Weights of a small mixture-of-experts language model, trained from scratch on English Wikipedia: a shared expert of 64 neurons, 439M tokens.
Below are experts of layer 7 (counted from 0) of a mixture-of-experts language model. Rows are named router (the router's row for the expert), gate (a neuron's input weights, with its number), up (a neuron's input weights, with its number) and show model dimensions 0-127. Each number is 500 + 50 x the weight over its row's rms, rounded and kept within 0 to 999. Numbers have three digits each.
Before each expert's rows: a language model's description of what the expert responds to. This comes from a sample of Wikipedia text that the model never trained on.

# expert 39
It responds to: Pipes and single capital letters starting a cell or word in wiki tables and lists, like game schedules (at Yale, NC State).
router:548438533485536584545437421408526483517504508478538565512550597523487468422444463468456516565516512529501459527562453546457481487550469577456555558399545605456590494534440501504528419447512525463561557449420477569529491516557488492468434449496543458489481459465559462454519499606528472486496404510565399562466374401463428531482493387492516519451521475547533492477587471470446456502548
gate8:426498504555528404527576572456521436481532486436454526494445457496549436496567567586482518468476582450445483447467571549600532546548427489581478442489548513498451482502447492404441397566450499478635477480525513418548459472607501465515429460492501484525500577529507412543479480443504414478541540490375514491564476479520370526554459515493482484547459524493504473546528494534442547538423
up8:510495531529464483459486441494554551579520482569499563474503505491513455393505420560483483640445437581494492518460433472442480575405470508544396429414616535446463553402493445544482432462486591579478568474495517554478555404473510466543541603482559483509486471456478427478572480487503506504508503520497485612419482509513530460464425540536452481432492492436514511434438553498535497477590
gate9:500533463480464468481561475495481572492513463565470527495495542433473495567569539422508492477515510556475509502547447561516484437506458556466495514487498474494406589516434548532450450534490455549533570554588432431579520504459508475461538503443488398453331478507473473492493481448483564485455488462517495448409535476557470384497555444471557540552482542534499462437625407601480385543388
up9:419465449545463532495464457566573479564550462487521491458456518492445531449476446532609535429468600515439448525517401495520528483438503485567519508511406538526482489458462541506548430385458606479527404558422593545466509422518507556459579557523425469465484491592434608488514553573431472514512416481591470550495510512520466542511464570544487468545498515622456490515484559524541523505554
gate10:507571537548472581447458409476520507528505537494575554512418502533481450484526466535474441530465399525424440509433548487479470497463370458552538494542475446425494565526489452450481565583540464441428495406466484505538513586565452514460486490600474509506525417496557527544566491570421531420450527472528609531521496433583438523512521397472546535455484487513579491496515609586589502498456
up10:485545435457493451575492511453531548457521425486482520514537564505544522464547547503484408452424476487483449494472455498516539524495479520492505520468510501504508528517475463577453451448425499517522442455469553503504531553515356617638511498419580578391450543460499455507482471490500491510562486560504480487451428499547527527454349580534378481454517472427557482452529418495389507402580
gate11:411540507522482508485519446543505538478468446451432477503559476509523450537439540630400448413537539382419561513502453590458538495539523541517493440489509455491448539492501513498429460540536430524489499558507476524513437512494599394550555459443517556520578484528397622420559423505448511455432561397518503512526475531594550410510502541511420473501484460554456531513501526456451474413522
up11:521580570469523538353414487496477452554480423463409585497557442491526554513515461488540482554428481420533524484485463464418458456470502474571478480529509469502522538523494549486406452477530459457539484513417468440497556526481494425475459498566453457357490543531603521482552500482504566511465519505580495479521529540517497507553484515640542546442550471445504486431622463429523504643477
gate12:491499514394489424471392518502540452470371588448595517503466508586462475497563510543496493549532514476513454506521551525424536562462596511444495572520542538500369495478491486559471526553532502528549601548487565546423442558412526453502480453508546560510592559509513439442482431542429488420556485445463428448462437523514490566509467469525531417431499544578479459447480444567507542567474
up12:544548506446556474458417469445494445508466563439603502496579594541514448504500493561502401473469543452473511420515559515508488484513498505575488449431607583494466550426486512520508464447498456459529556559427474337452411569597521491492498513496576531465464544530518418444459541530530532500549476511562476585482524565555548546434526399494433500474523439524505501479540494548446616483577
gate13:449518549546561460514381492534554521476426506577514471547489621509511476493505412485482539475475556473517499565435498471554531508492537489415497435486556491444476464521539532434438544616536546452484492568526575456464490493535487498502443520466611629362490543442406567474512436544551464419510459520479572528510462492544524559610534526532492413499578577537561512590479499486528434486475
up13:546558496532537502522491497453500629427511505449498450550617445519539487563462475514518462430579497575560510569447458476499524582533491470541543650505443513466414446491501521489411544550481475408434444566511489524544489575514570478533546506555495526498471508574549431507484471450503520476513561358439496529539433500589442609500587542450563441498535530479545494551561487491546461424473
gate14:504407504498455479464422449440529524470468534467494513519553575523456487566492424544510452466513368557500497385504526599422483477515558441510574516444531439598564417474500442446593483595434491473526523487439503483426495511490557423510462534370519559516463449499611575566514411500456506420553412477537539471517527556514495459455491528508504512450535488489569398531443451544473500514480
up14:439496566452546430508447535482466478512554471542592472526469469504578452510458423498473460519513511541494499549427462486573455463555517485548567462487520508602446496456508519423510510558449587434567506687517456439500354509450548504556560529442508583545495476503477513581529574432503503474487359530559529565484481531538469511533453491500445520500524522564508467401605502532439482477559
gate15:418549439520483587565482496498485432417456492506551506576510479508534421502544470603503514481450406470557386509491482514496413540429545530586476533499502464531523521529430443458498457453494519502484515502509497486604421507556548479411503551539552488510526542499501382460471556565630429494466483383593503535509574434510411518468513497424453632582486469487508509484498511545435540542543
up15:492521518563474521504472537519568464509531505476478478491520629466439470468475512364568502413440479493504514546583423535460513513602470549511513442504540532450591518432501547493526590601419480500445557564457459514444575497534462501511494503493479569553448445451521540506498524478361482531568549521514457555456580392557570510523553519565402426508516523395557512530550474484474395500471
gate16:526450406409479425515602493560518521475456496474477520484464434468420507481533627600483470459446573465512546467384568455525524511495520464507467496486483543448416511495499475531579596545545475487438480472594646476481466423494464505474468439466565519511515520646512451520539551485409472506413481463478450508520524519467547553402503528515466512462487588508471539447422489410501544476539
up16:532430526404485432580592528504507516424440609476490424441583494524488365469528412508468578528507478543565482465452489454513539556445472495444556579488499577557493498532501528508505460473437509463557458558518451539600520545511504596519515523402435463478398493569431522429478457468565513586433547622514473495490489525450483480479501458473480511536437524500422459448456449495418491580496
gate17:579431504476450540575492463531479490471502581483488578554437522534530526511567530594514445504424598503470521499576541422454517575462491526424522417478530495555435502467483475508498513567431477584418459524497443522476457490473576527439496420529507530530528506523480517521545670563525494530424530528518561579457461400548542542462526570517489470579356528566424436517501556489442554508533
up17:431526484448485626525526517467534471521472479483520455566407581413477591467531480490430446524505438473450469448604521417432550522563565535448550440512547456510519522472528553420538521495581483438539479576524430487504462511492476466463529503511625450493585403545484552464516532501438525556485552535476537538615504486451412465489559492584413563457442552525470472489553433462514450503398
gate18:548484569539446451459499601445596425426467451563532393492510396444537470533494562578487429545542517494543608555548515502493538457440569452446486524455513596517439515538536571424535443463443524485538416545431581489510481468437484463513600470531545464487496512544515469524492464512490502377567468492547446489454526475531441555539509410514507456491590440413441416463463507486539429485494
up18:535497534542496559481524514359563455444482493550463553505497449510538635526444455358513542485511553504522535570545502498469433480542549573458535471476477440505567483441558505567530500571360499477427476459530439434533497494504524450464440522516508463540480539554586556497610534494581475480519581547470507510386463475477501407507559450442474432451482572510510452609504450530484427477517
gate19:529513485536516482560487493530447549537543570610436512446504496548475518463559585470557472505519493388476447611437524460490463477383449513481536458579612494592525480505634483510534534575650524509603472454491470523471519504485498454520503542475524539531525401462435443501528411531488485403426510459552465494488518508469540520484475466531526488495511487548402443395514530583513453433540
up19:412566526567511501547523489523421588461603524530352486500452494447520518490433601515570460507490447608529510488448505576505443468471462497510505446527509525508518521508542466555491479516510478580557465528515494546424568464439544496505531544390562558501531561546545524519587370494437517454552524557469455533488513465568635536459445572430458467540543506477479487414529500610531568501520
gate20:511491510514419459460545486546486471495482581423427463484498594450503419551549490517511597466534535487446410447657513419511564584442540406459488477487599453432549527511463462457485574560539430379390523442526464492483541529522502496550452520457536560564511463516452441522428507513515505488540560462462494551515595460429481516496395507525474498559578512472521512459523619489493460510525
up20:488458565488499511488414534490505381538502464449506537566508545580380521619439435518449467586481518503486447591528441489577470520492440506467455536465482454520464518541519532492509485415507524552550495522445599457524511501566432557457441509540574501544361511513489528469544473549581484492511466553603477510556424484446394456567418536419510476568539488467532552628504546478475468504521
gate21:550472463472494587516490622491514511560443422477454528484513552536447507507497530503455414430495529462523477536575529522457488489445517442493565535514539502517440492494453467545511580388504566550468495504528464464565580474483496358511500570515406459518487529499492497508506645512542441412498572486484491428461541458445561419450600499530531441597483506582468478462556500430637592490520
up21:500559487514436478451585449489512485511533583543472533513465464447485468547486509564501610433475501424419514532548577529505407517529495406541485481489499519540466534498591471483452475669602542542453482452543431441520527571432484424482500468423474513490554442546498426484449492488546533469574526577468514513614526540505534414482522486590533611422540501428535583451460479470452456467541
gate22:594546479415455468561584501579459463465495485577526471415605486482408384529495577367516453549522402538570464540515496498434512442553574487403507514441512521516483518404438542505496489421512474383517532434482482567506556453479594470558493488462506513573545488528529517423508425482490483569461511473524483526547505507501445523441504525539513424457440533497462470452425497601491421480511
up22:576462466470466439572558481497403541451531537478544516545578420455535476554573549445519497454568445565501477448447445468427466510538574457491510543478532559560447545418434419558495492433544544418503533397464497531416446513476489519570502538522482513498555418511555523513459461503499511391412484464508500563483551522533417457444546400408621559428490573429496487457460488554534477484470
gate23:497555518508544565445407500527614483490536448455413588515447526469557528505448497488513524507541521460364568459441483557517489546441525421453589539487541537524564441566535541448457459539466428492552534523459493417508556424447493493519542558542397549440430526464492424497457549487508469478452442502481406510502625439437579503430447481521479446508512483454565446398449417457517451487508
up23:503459472448567411483505494426404391536547552474509583448423511473536513666552491474572600435517529558486455473454513522449482530538534473491482505479475545496583523497486555563551378437489466465564499448479498504602490574572461550496514540462510503519478520522499494503460492613508513461424418526415474539489440503513470462548591518556487438553493416463519411458562479487497610500453
gate24:491484563482562421430483445425552511451572389475480523465594470527488516402468578511474535485486550440453503510459449485490453579510505431484542521508550517503443525485451550526534416416408492485464482465504507441552534519572497503517433507498463464473446547506468497488553551522490560632553590518552488400473399442446523542408542509454501469582600466500635487541378501496465457494476
up24:450455451445535511514588490538479541561421507587525515476536453549594362532513516479541512502577475564595526521488432460488512469524578571449512464515393434476491441488569587424628536431422431462474459521466412428486490483469475556502434472467481490564475456537484508431597377497463500502467495488539492518583492501441453481464492527486542562575507527516498538557529496547374524508498

# expert 12
It responds to: Two-digit numbers in dates, sports scores and table cells, like 28 June, 21–34, 48–65, and month names after days.
router:500491594487534474525474533412540505578547519454493572409529549517485543436459462536463516542514534467529522489543474577468509471554568508514522573417566516488557510607488513547497420478597491530513510398477401561577446487480491534512489483489561490470503461470567473484485473436477403499570430523516467500438474438482439560495522489513529543468649490683490488445613448432488538432518
gate4:519508553614528477518475510580494484507504553520457545523583458464500519658412517486476575548496459475511463541541401533459548480528529400473500608552497503480550498525559608508502525427474414502517490518498454504528404463456467472458528553522563534445499619547456548475501436453506518468486507479621553462504477530584496475520458476565484445457432588516484496556435470435478340503494
up4:379395464433500525496456469407545504524487441376512477501487448465568480502493511406524433532529577488511567534527486516504499547500528468605454472515512429444558520418448484524552515496530434560444653566625476547515432555464559549484479433482520476479451488576569606547494484481468562403506479483544483452404519538561542515471521561525563462461465464508510511491503499568539550520431
gate5:511414545537587483425509496445560455532504547525556536442553559556477500437419466466467454520512436538487542502522457491527545510503577490513524494390547487533517521572515540453526534579551473468447464465447499499622514416459383508534495539463462388475507535513463465405571611600481463557429554510473552473484507490410548510484595535563517490443554451423490503548469589557612507461500
up5:461500546389457406554481465535532476495476468491554538465503483489484519470480494583530456381538535486615529458543592519414492484480507425548510422579614500456501539526574600433539497505511488490465446417437494533490560514615452541465554442507432546540506487466518531590450581532477489587522585490490567522561504493437495425564530506560466536576465480504451484562522380496542476557467
gate6:561511447533521474439556475568537493462577522444572396574592531479497488527533534537502568446545501467565622472469448521461523443522459424495496429513588482459394515452510539453641482527523530480460495428479537421504495547438527501523422392554424482478509503450451481493569549477561521610438457488513503430527562503492546471496382504496510434476449459525538425527492541513484407427449
up6:566531497444567540399474488536546571517597528492498570595415449491444501567434437508510477490507471559499437457470568399404525546531474572484516550511450470506514465491465417541511563498465572524521504419541550552528423468582443465442516435477492554433507555449494522497498404460455501552511621493481524502494561557484484508430511549590518623523534564417527459582383501484524501491495
gate7:535495546471489464491424498526488490473490450434493520483515490510594530482463588481600507527570438407545488498498495535501523432549498441567552553570488579491541465471498541449518571408536465574570500501508438480496479456475503576452531489570517521593472447537532449409470483395526551419598513511449449391439488506516472528533436528500608548463560473505598531488557452422549594377438
up7:545550507587430534555547464433541430572399494503484498571527503503571613514517444506521483510477478542455530576617527432440471432573521476496471570516467474485428461412496448462488532571525427528496591491442543583503459554508531467454550501497435450471528521473558411555535491526572464465574527532472451585533462555493555552388510451447466558484495457527586459536485526548597451491600
gate8:529568378420507539425372540534535611494506512471507490530451506466439397466498518486551471474496563468395453538573447527523515470485455538488502503463549426445448439460529510508504421474517514519425562599413540605517506573502458533532499472463416483512556521555591432531560460529503500417471549494476424599464562456552496522413493442532515431515452541490519523503591581553461507496463
up8:393523449407440523458474543583541556529515498453538542500464512477580432597449511545563466467544463416490507501511542493524553418489510511565497535487513450478481441420511465526548560507466562497485462541510632485538461474406487579600455490550477539452524517538469510475487487479488505469491558419364536650506535535463498446379384525499579429468487486541454505525566514519508443565502
gate9:432522507556458511394485599511499387474550515522500486485541504514448522458498518484546544568590503555431462511465504567565449499433484434492510476518373408406460431601470449440468515480556550465480496446657518597484596475514440498470500505509446554503434457468488574523497445488512594473486528558466411473526541433434479515439508506473493420461487525519525517510447569386492508457462
up9:556533609467559453522453570467536506458362406551482434504473534450433375547575467545456542504448502487521499562503541439400510536517475559420449380417575474516552604499550460550450415490525451486560583482444507490556467603531547549439507449486531520507479517451469559498472470429541439541488489521533468585466498489510539462452494553478482488472499462463425472391578519498496509503496
gate10:475473575453477401553544639574580446570514545532494515476474511512575495385554557545516500454557522483500517508481563534515486476531508417483541469520510400405475470462483530442462462414523484434514411446510575530525512485472486408557489522496444483510423389476452431483521573563512474476489525464482574418485484514453466468434543523544570510431543609562454509446645523497545514517485
up10:550506509486484481463467436468534545448503454520548607491452544544560438446524500524517488467441445572427527551475557435459445524475570561528509509413552547485539443459524473531512389501541463576518471526474576459626494420513507341414510540574582481487575534564506556403537484512405491543502467544470468551536472524519526572574510507487508509512495512513498503475363420461563467599475
gate11:422517501509447453488486427450451568547562502506464598454532522555463528539435443461530512591568471506463496509554474527497495457481587535467497503510532435500485520415500487366538366423521522496503439491599427478474461537354477549569498457545498488430477444522534494525573524461506460434566475573557406514498536512513512495491585523513513638553450454485413559521492428511527507518596
up11:522501528461435531448520490467513545484540578458504613423530553495485523496529386397505494464514482497595513450468520490432641485447516476422577405481520490575476514482479484504472456389530568528546485461477507569453467471555461514568541499464387520544484462486457425513457557510494454473526477516596589501543506477498489541515554520406384597517354567494517530429494469473464540491485
gate12:566540474449566503521485499449494417450473377457497448638526555512508509443560525508566467473484498565555496519563597552410484510458608531538515394465474512605541501462495532474553450472509464455542494529536477465451576497549428494521453452464517500450520556493540513532525530496621480450581485500551548506493476446432614564557556518502481569511483473499490460509423493655420468564506
up12:506435567536519581376511574515612489576581457542496504418568452512497447483565504558527497491464475461456490487461536548503575499491517616574550543636527551516469497463444581481556511499489482562592503469552467487459459381458550523576511507533581489462487524481496553530429519501435439464476457486526439426487530595537607561482509479427512606437542505529522504482504469499471532551573
gate13:509455429467488519513521478491463511495510547659549455507482456407532494498645464487526452484482486470516492526461523473531440502470460562523530507505497442397485446535450491509540533474452478603489423545481499418491505409460560601472380512529534517553566536562570439455484494377498520461456529537478522554554491441549435423444395508499453479431539554477527504571558488578554456465607
up13:572457464564508538465423488512444545466439457511534498478612433512452502462573548558508443526494484485478497551449513525498543445516561554523474484419545515465484489468513455432538465495516429512560618504540566506434552579469432418620531512433456543437447465533497602549523476584376549565564524600533508589459437511569535533450445425492557576411525475535476495470520493510544529570487
gate14:503529475507460485481572498551513530426484575516521536489535468595538517541490549471588604501369488505549488461461492419458466597452529593535552500479421503582618487531450436493481498472464465669462513458460466554508496444469448474492477521493578488427518565432502546547489490463532532514409510486510550467471497518558353598451542521459558587464437499456454527510494486490496481454586
up14:457505528576445496459520514457430522459563458587479589577542513486383418504463586524524549444480480583434496493443494451485587568520532516494470585499409555508587496545532429481456549510472510550552448512405525512503480517521536482492545548453500548522592576486445427511442560576555501462516541568403428546521485437480389509469456493471575506522478445485486502599389472441579505526534
gate15:512626513597499515468452551590538443509541464577563452520507516545433436563548525405417529549448477554379515478589452523508516461477450577480535470505595505428508454479476499541506458608500478519450508525431554433525440451385584499501601529445510522492499490519524474527481527592510511572437459600427448500492433526543562469449574481590529490481491513496494496548581458445485537499480
up15:505560492570414589485549518475469495552439585446487469494572538520474508477489493371522496565486515489446470489451549473570587425530456517528591493557546495520621536492477467519562528466455561449476500460512481472358510517511491542513477505573478491547419424528473569486424454431563525488518570540475375557544525534523467543597582546441582482542558466510470460472484523587413459474435
gate16:455469549528542468453570540529585496427473581432586443528440479494555566493516487399412477447502537517558523469478530488429512487509404474515597486574566503595630429486520490518476497503544552477598514458551562525476528534507432541491546488533549489529547413415588531581464504454479449468406446511452480463537580506487471490523534527544433497556531409565476512559445590544529570521440
up16:559588446532608572489444437530574511571456476395550450458448506447517498572536473469409435537512493473486548573473563535552579577544402547510506449554452512433508430498523501418538503422529501555498488504542553445439531547516507507437432528612506556418507477488517502558505509549587528501437472546516461580449441516498466443449538526443412497480501498513555555587469508474461411562403
gate17:484539508461489477450564478503482528516465463489471560506421539491488441443590649563469450493464515569455440535402572572542493560545532552540592505549546431470455566490525489460526438454471501548527498492600512497512486471391615466557460455502455559554498541517637542431504507501562522495580423493502491460498530477412495469487478464457553452449534600483482508528379523564533467487404
up17:451460511483512422449471461545600453509485451495453506461530416504471424466549534452545420564451503565562512445431416417557500460399529493576501477509604467452562450551427556574449520455559546414523543461572558570530498461488524550534500504487486450518486556488557451544541469488457592557459435497428502469496477429479424479526457458432491432408409526514474482464477542561555437562601
gate18:459531450439483457504449437521465446449432472481531425462551510447468431512488502434529494446552497486446516481508431402541530581506525463562540568520492516578418527467520516599558461529618578433521500495453478551511433496521543520497454525455580433504374438492546596518503460483480505428521548484559414531546538507531393564483529470515585499481551493372507499542514499497663472491554
up18:413607459616478445426447468497510500512504395569466513437491529512523532478564485527572476478456521509497425513479521389488498465497447511510390541551502497358513508454448465462515598430528466562483499501412542478627613543578499433615519529530451537546534438549416472476513515564516474484526518463493475524472493413461411417555489532513480465445490501486488461497462432466449482548473
gate19:486481500620552435462453556492510508563520453416428420612594468550621526463519436487449566495487518446461455550506498519457518491576479494507475464605570502524509474456475555521496481436573480483525460532492555494474513493544441490506504486509485554419453488579490460462454578459514491460594438451545411582573455553438493630520472465482423492465509606476472466529487581522409445576516
up19:595519471433504462537529542510441527467407512492521491514469527467494439497333470424511632552424434561532527474471550486418495458536575586533507535515456456565376430544496495475471483508490523568451507417564447498508570523405544475467499519480550516500618474553526520534465457539495430531468489490475459554405477473542447478477537501473607581484465438467520488522479453486415472577422
gate20:444386594459533545540526600519461517463445532589503502551525511513473566510580386537436499467587430470478480447584560514474495488502580480502445520556531535569467390514465467582451496516506533509494525469400418521446443451446529559419583482574480512494616505508509548492539559477410475431486518425470510490628451470494529462481481458514500464541575554427495504447505440530507564498557
up20:548373489543526535461529452533533546422452520556538472540528549482538519523565460529545511569479458437592518467511596555443501472503587496500487488432466542489512539457527502539578497446502513560476664479545477526353445497560572592547497485451615487474523518557499483529481478471509539509486578514397523540567490430477456579417498511515618515453472498573426547502479501556480571451514

# expert 33
It responds to: Billboard in chart positions, the word top, ISBN, and word-initial capitals like V, P, K opening names (Vesuvius, Voting).
router:538447634553529529568411486431554575485535502499513523464491534512505533465462535595381567489552520509480441516542539553449513451466567546492523556496505547383573530532481539506533440467506524451467476428521403537610451465495538483474493449524546460524478422515546514459453468520480474458471397503543431565458382425395403526443451472482513434488509474572545582460578485456507479507561
gate8:575469522536530507505544483566531501523575491556568527545475475490491577580510539435595582478532491586536488519444494540539439519529423494591517459552512486451502452428474466464524429409504548461517373420506484534584556418529511554457506530513400428517520482527532471488527596472418567633516498492537464622454547467532468443504565523539495512468483469506563467603504464435511482594429
up8:467520531515575491444410467520561448461486518579381462539475477479502524479465556443575441497474531491504369572558484414550447505434466533390526456588509480518541419526453476459524575418493522547512500530498423500493532562503488514504491493430498449435531541530612514597523428494466477486510439541583431523537442520480530433589486447577403532441540502560504478568536499547446380504488
gate9:515474472462534495547536604477531517503370467491477533457481501397524539605514513499451435582607536459471415486467517430513372496506500513489551455535514498490488442417510472496543510570458506475539417488410397578479574500558481449526468497474552512485496518480426573454501554519515420569594494508527545509440536561528632451463490484461515412451495420397507451457536424466530479470546
up9:478547447525485465538489525432518519525496528609501479591505442520500513484510434490544590515441537552489462503516539517418539528471562551465513563466451598566495601612485527457415402428610451504455546448567515451474433457478547417531425539556500421451620470592557532439449491478519517524471519547477462478551477493502516505577440539420513525486556534493508508660483470510568501512522
gate10:589553456505485487510472483490525505482514480564443505517424585368439549538525542475558531602443582488506460514449510597476577379583499501529530476402480395529517491445456534595594526490478553487476577469505412527462497424478552529498552471546463486427551495473442528492517440418524459471481438474576523562517552472447476475428516462507516452494487516476517535511509497622473597483619
up10:455521473434576526449551548425557416520484518484502500434508517489423521525478566550535487634451477500398537477383458473555495552506378576465494432534484534500435591561448463457533464563551567508464480513472618490481555528566450476552473437470575558432563504435421445533514512444513476517537507440408558497483517534474598505503500475483464610507505499539401449503576462495475479466532
gate11:520522573515482421528503505470639486429435461503511516436442536586492497460508524486556498477494467474509432541553459429472443518482494615462540448556515512505474549513448540388437425455520433395553571531599460513413545500523436551408461445517572496435455500564495475554433496611468450515465488408459511500547554464455527506473475438577431520479458452541379535466549503454494487435517
up11:519520454489454521514448549503449484557432389528491415541572429392556487490469560487496485457435514522554399520433490477478477481428558506497500514465458430368495405507492500489507648543531493538452519520445672483518466523471500468431532507495482503507446604522486450488521491511465535554466525494570450472521519452519582497469596487474480541593554459524481499527567451436572544608546
gate12:437586534469441568550467487515483531481593421500491450567584528436499575479500473428553508489584510488494446485514548492472533535522493447434496412579510462514501532402418501572558498562520436440451620405477550479502496473443542443488477516546453483464433547567561454510599564549483468545420566399531507527466560464387506519530512476389558600531521507435454500472516445492528464474467
up12:530481469594462474504444510536509469485562468601545457435489612446375509479432546527492522393619580477532464552489423550488469452485465580459465552498469493608503432435465470508428492513443511509471489432446522416484519410505503475509480482493450488462513401518493428442457576465567483505525553613551501362450449457445530526554467486500498580469424503499513521532443487482570497464531
gate13:570534377477544506527453477516486555458454460488488554452475541481577547496449453489520472570535501543493411504519496415525470596488481501497480429464485463599527531464465525486434544506527504507523492554547511521424492384494465551595482502481411516501450548597532555398468554444527370513506485492428552437501570448473505581411546608470604562531552578546455527468421525519480473588496
up13:426515593586472499492496526496458522510522494486505521545526443490515394520462508546549543590493528467550522494455475520477459537510546502572406440561461496461520488500491494283523521508503497488496489544501448594526525506603564568435564523454439581501419342470542484623499485474484461464432515537508514496506496496558389548500554562544506443491424389483522502503490538542473458473468
gate14:467577469459521415497529573490539566451512489455519425516495449531509541488429566518540447503541515530452566484465410540469583513487493423474545593444491483524507529447562511472547391538387530528533482467572463539491379476503468475484582484524492571545526515534508520514534458538302458506543503459487558480559561496483492456530575511454533608434557524463548482611409457505418517492532
up14:561536559579566427466520435587571509533533527561489571497452533515541465585501471444499546481519550518474537498463548476558525546485487549535487487534429552460583480442499464550535510526463435492437428500445533486372533550482480536489478435370465481544339544594465460481483580478546499559457547515569432543423470525480603493474406536430448479435491478484438561460449475446472518565479
gate15:459495553532504516578505424532554463561526434590475554508456528586468587506467457491487567565517508477477456460508548522502516519509614479434534567506523557471511492563507447463637585469464504467481536514443518581495514559414476525415447528370499469444489560538583544466482578513478450458432488528584445512449462434429591583466423552477544439514514466549550541400446470478524452476452
up15:509480468510431527558442639494557460488470545565478474451446553430504558452563488501556476510599478437484513500513446551579493482549531495425549544553479454521439466513498544495531482480540474497537549610479469550449545530539511440521515452464485354466614471620447446542391537541522466551481445529453463458471522431374537521436433533443515543542422563550422473508509511545477458446478
gate16:475542430543458474434539493495483482478483465553525545538519530575450503511492432522481507454532519508484479459597481467526465499580445544528476521528463427541554513458542493388433466503612480437530449572598548427506412620483594433536452503457527580509490518537493460595449545490499447524454493475496499481588429525614623616515560474542442584433539517526420512492453553527510424492513
up16:463562513556514455436506491562514452480498461462468429543507523432542536531514537452516421455623501505524584472524515486507528439553498470506429566521488452530560487492512430462439432446576510458505540534459541486425474486405549507479428534504451475423514607604503535575451449579566510525578523363493465560475467578505566637483614494447544560512552537547546452548475426521491451496492
gate17:514491417441585439440448403421429410469484485479487509483478487459464505537505462521487556591474543523510547505544419394486503583523497521491465520532543576563508583504555522555409494527590562528545542519448561484427515432497471471547542460500494475498479526516485490453523528526487476508530551374378619526553469543556480447427481499488512542363468554477490504521580414553406428522510
up17:547500391394465478482498448522440465507463475517474488541421413507414504562470484520525476565488556476510580453550401372391491558516437538504509523483477536576530610568552477568573488476561517528508562387469440483527438425493520534525482425423433541552463528435474435445542518536532538451521497538532627402476457475548464479514503570491512574497523566461504453504476469478569526480485
gate18:519461527515484574488487486378424493428449513508560481448594518493617418430522523492535508455480539519462467576469459526536442506552578463365567472484492516482491545508567410572446557571499484547493495551548458545507478529411576533555597530521471480499581473592502507426536484433442576491551509542549581513527462484563396563439555527607499550501500517503455504518552573531560501533464
up18:495465538509482469406503567445481474494467517542457502536445473630488432600435497604450483503538520421501563570491582505540470477409555483441485512488480594469525520466419486410603439520425538499438412519521574516648540509523449558504451449493599477485415459504494500550448463530568494502528543526522479437568556551503562556523470451487508519516465470603548428578497460472527462514460
gate19:544506523389574550413419523509522524555449462521458521550433533557540560496472556642537562496479471494433491530447533522532457456526448489522508520571480486511504492405451490453485439503550537491462519454510457459478435575548567514565447467552571505444416542532512476434476492543506537393490511424582466447399478478460531462416444560482457378481515384568544472522496513597473411487526
up19:586477342548462460572504518471438479512541585489460433505533642530443395511488463467488538496456509512617485468549438535464482521518502524578557490533512540504498595478488422569561653517632494510513441547441498496520506526468480554494464509528399496482562512617481518497502492515496553438531525481555487429478517462506486488500471508566468597560441567542485528476483491521469426525422
gate20:443457448571563531483552550476482570453548609396493520498481522459501528518554531383565503516518468512525537442498428526546572462541564440524415513544471572519408410484409397501530501507496489562532615467540523518465539442449524513471449496499572452434472518478515440534475424522566451417460454440588542513613473475493593480491466470525574527549498443550516405584561501481537491476495
up20:489531466545528448398417477410475485421507496489413538587417535485452532433529530415564507549531514546457611499539511589489511467497620540490604563460502515470539557500496529444490499535455491457471483492489451399559424518467567543515481487482562520527446510522551494538486500558455477519423527401467513562465506484490593458506500496484583443584522559528488454537446581560472399638470
gate21:479528420447517483516503539433511563538499486507507502578470470553489533463552470476494549592403430529466518573517543541543411421532572508492439512456395527527496521512402449539522577471511480526508517534547480509430526484513475492407514436543470613513496528449534516487468512614537490434417473530579491442410408533418426520469593427504486472610512546458559500560580506405484563422467
up21:491513538532494391496457512488465567505552481516418527468421530605472518427441497532444493590440473514525506505517437519545450608540488514572451542587517540477504533579500484460396551581481474497557477475576555464415559531518501529432446532529557585509456421405516485583514436514477549449476544514560497440445582441570565582483444442504491482552427441509518465508471599389512548539496
gate22:457427529482408490482464471580518534518522539450562549531569394419477478504476561510493440456497473452595520393489560465514551522575539469529472528490443510466506435528458619446592504482533458473486628478473502491526518563492573620506504572498486456521441446493553594487395556514555457469467486502501458426517461473504473547486466537421520509609505432494464564523608528487499489601423
up22:448516466499433490526508551501460534549450500450547564426457479483522593520531474553476507517522469568490558460608504573469466529495481481521382469540450502502360495504473525435530557463521543385497473480393559414519489477517513496521521517514516529518588476411627535446496625555498385485494535495412560376461473534480486538530460492394464464521551529426435474558487534504577508508491
gate23:549547593493450448492489456610488541516476382517414515444548391505477420486474570502572476474516503458473582539509486439493497486448406480466586594513505499476487508505403380470431430515485466552571492419423553529519536514406528573493517519426436466534479533510486439446521438467470488510500526498453513562509491502590486577426477470489522486508507479401508540483452417503611592464438
up23:540524467565460466435474482612525491540481536446517482556456468414540486632489575525443590598529554485536484573512529501453558549499498498421502518517488558550483535487470498487570422447519574456423570438461468517436524533548459388491478527421468530409509547506506489563500477497611442453491569426459500567515552438442458578482564508402607460477515448565444548460518525542532485567486
gate24:491463426565499554534470550436468519501555558545536458463459539622458604519434496437533459389547585618513575515524546560488558485554506520453469447490548495549494464526564517478514554449472496478419377383535466595499496519476459534526508424540483553590565464494386462471496446464449506507525442501537536427552515477562496507510474585470546484434445505537504495490479473499493522528352
up24:376462546526458462480542433478506386510463464511428560491501537421496461480514530469437443539510396506502493545409463466567469605498503557524604531480537547373482531512474449544533525533515515499434538486531488466504554501505485510526562524407524503454544573527457532461588622539527492494614513496505539527439517491360514504504518460520468507533587572443582566550394527558472484451534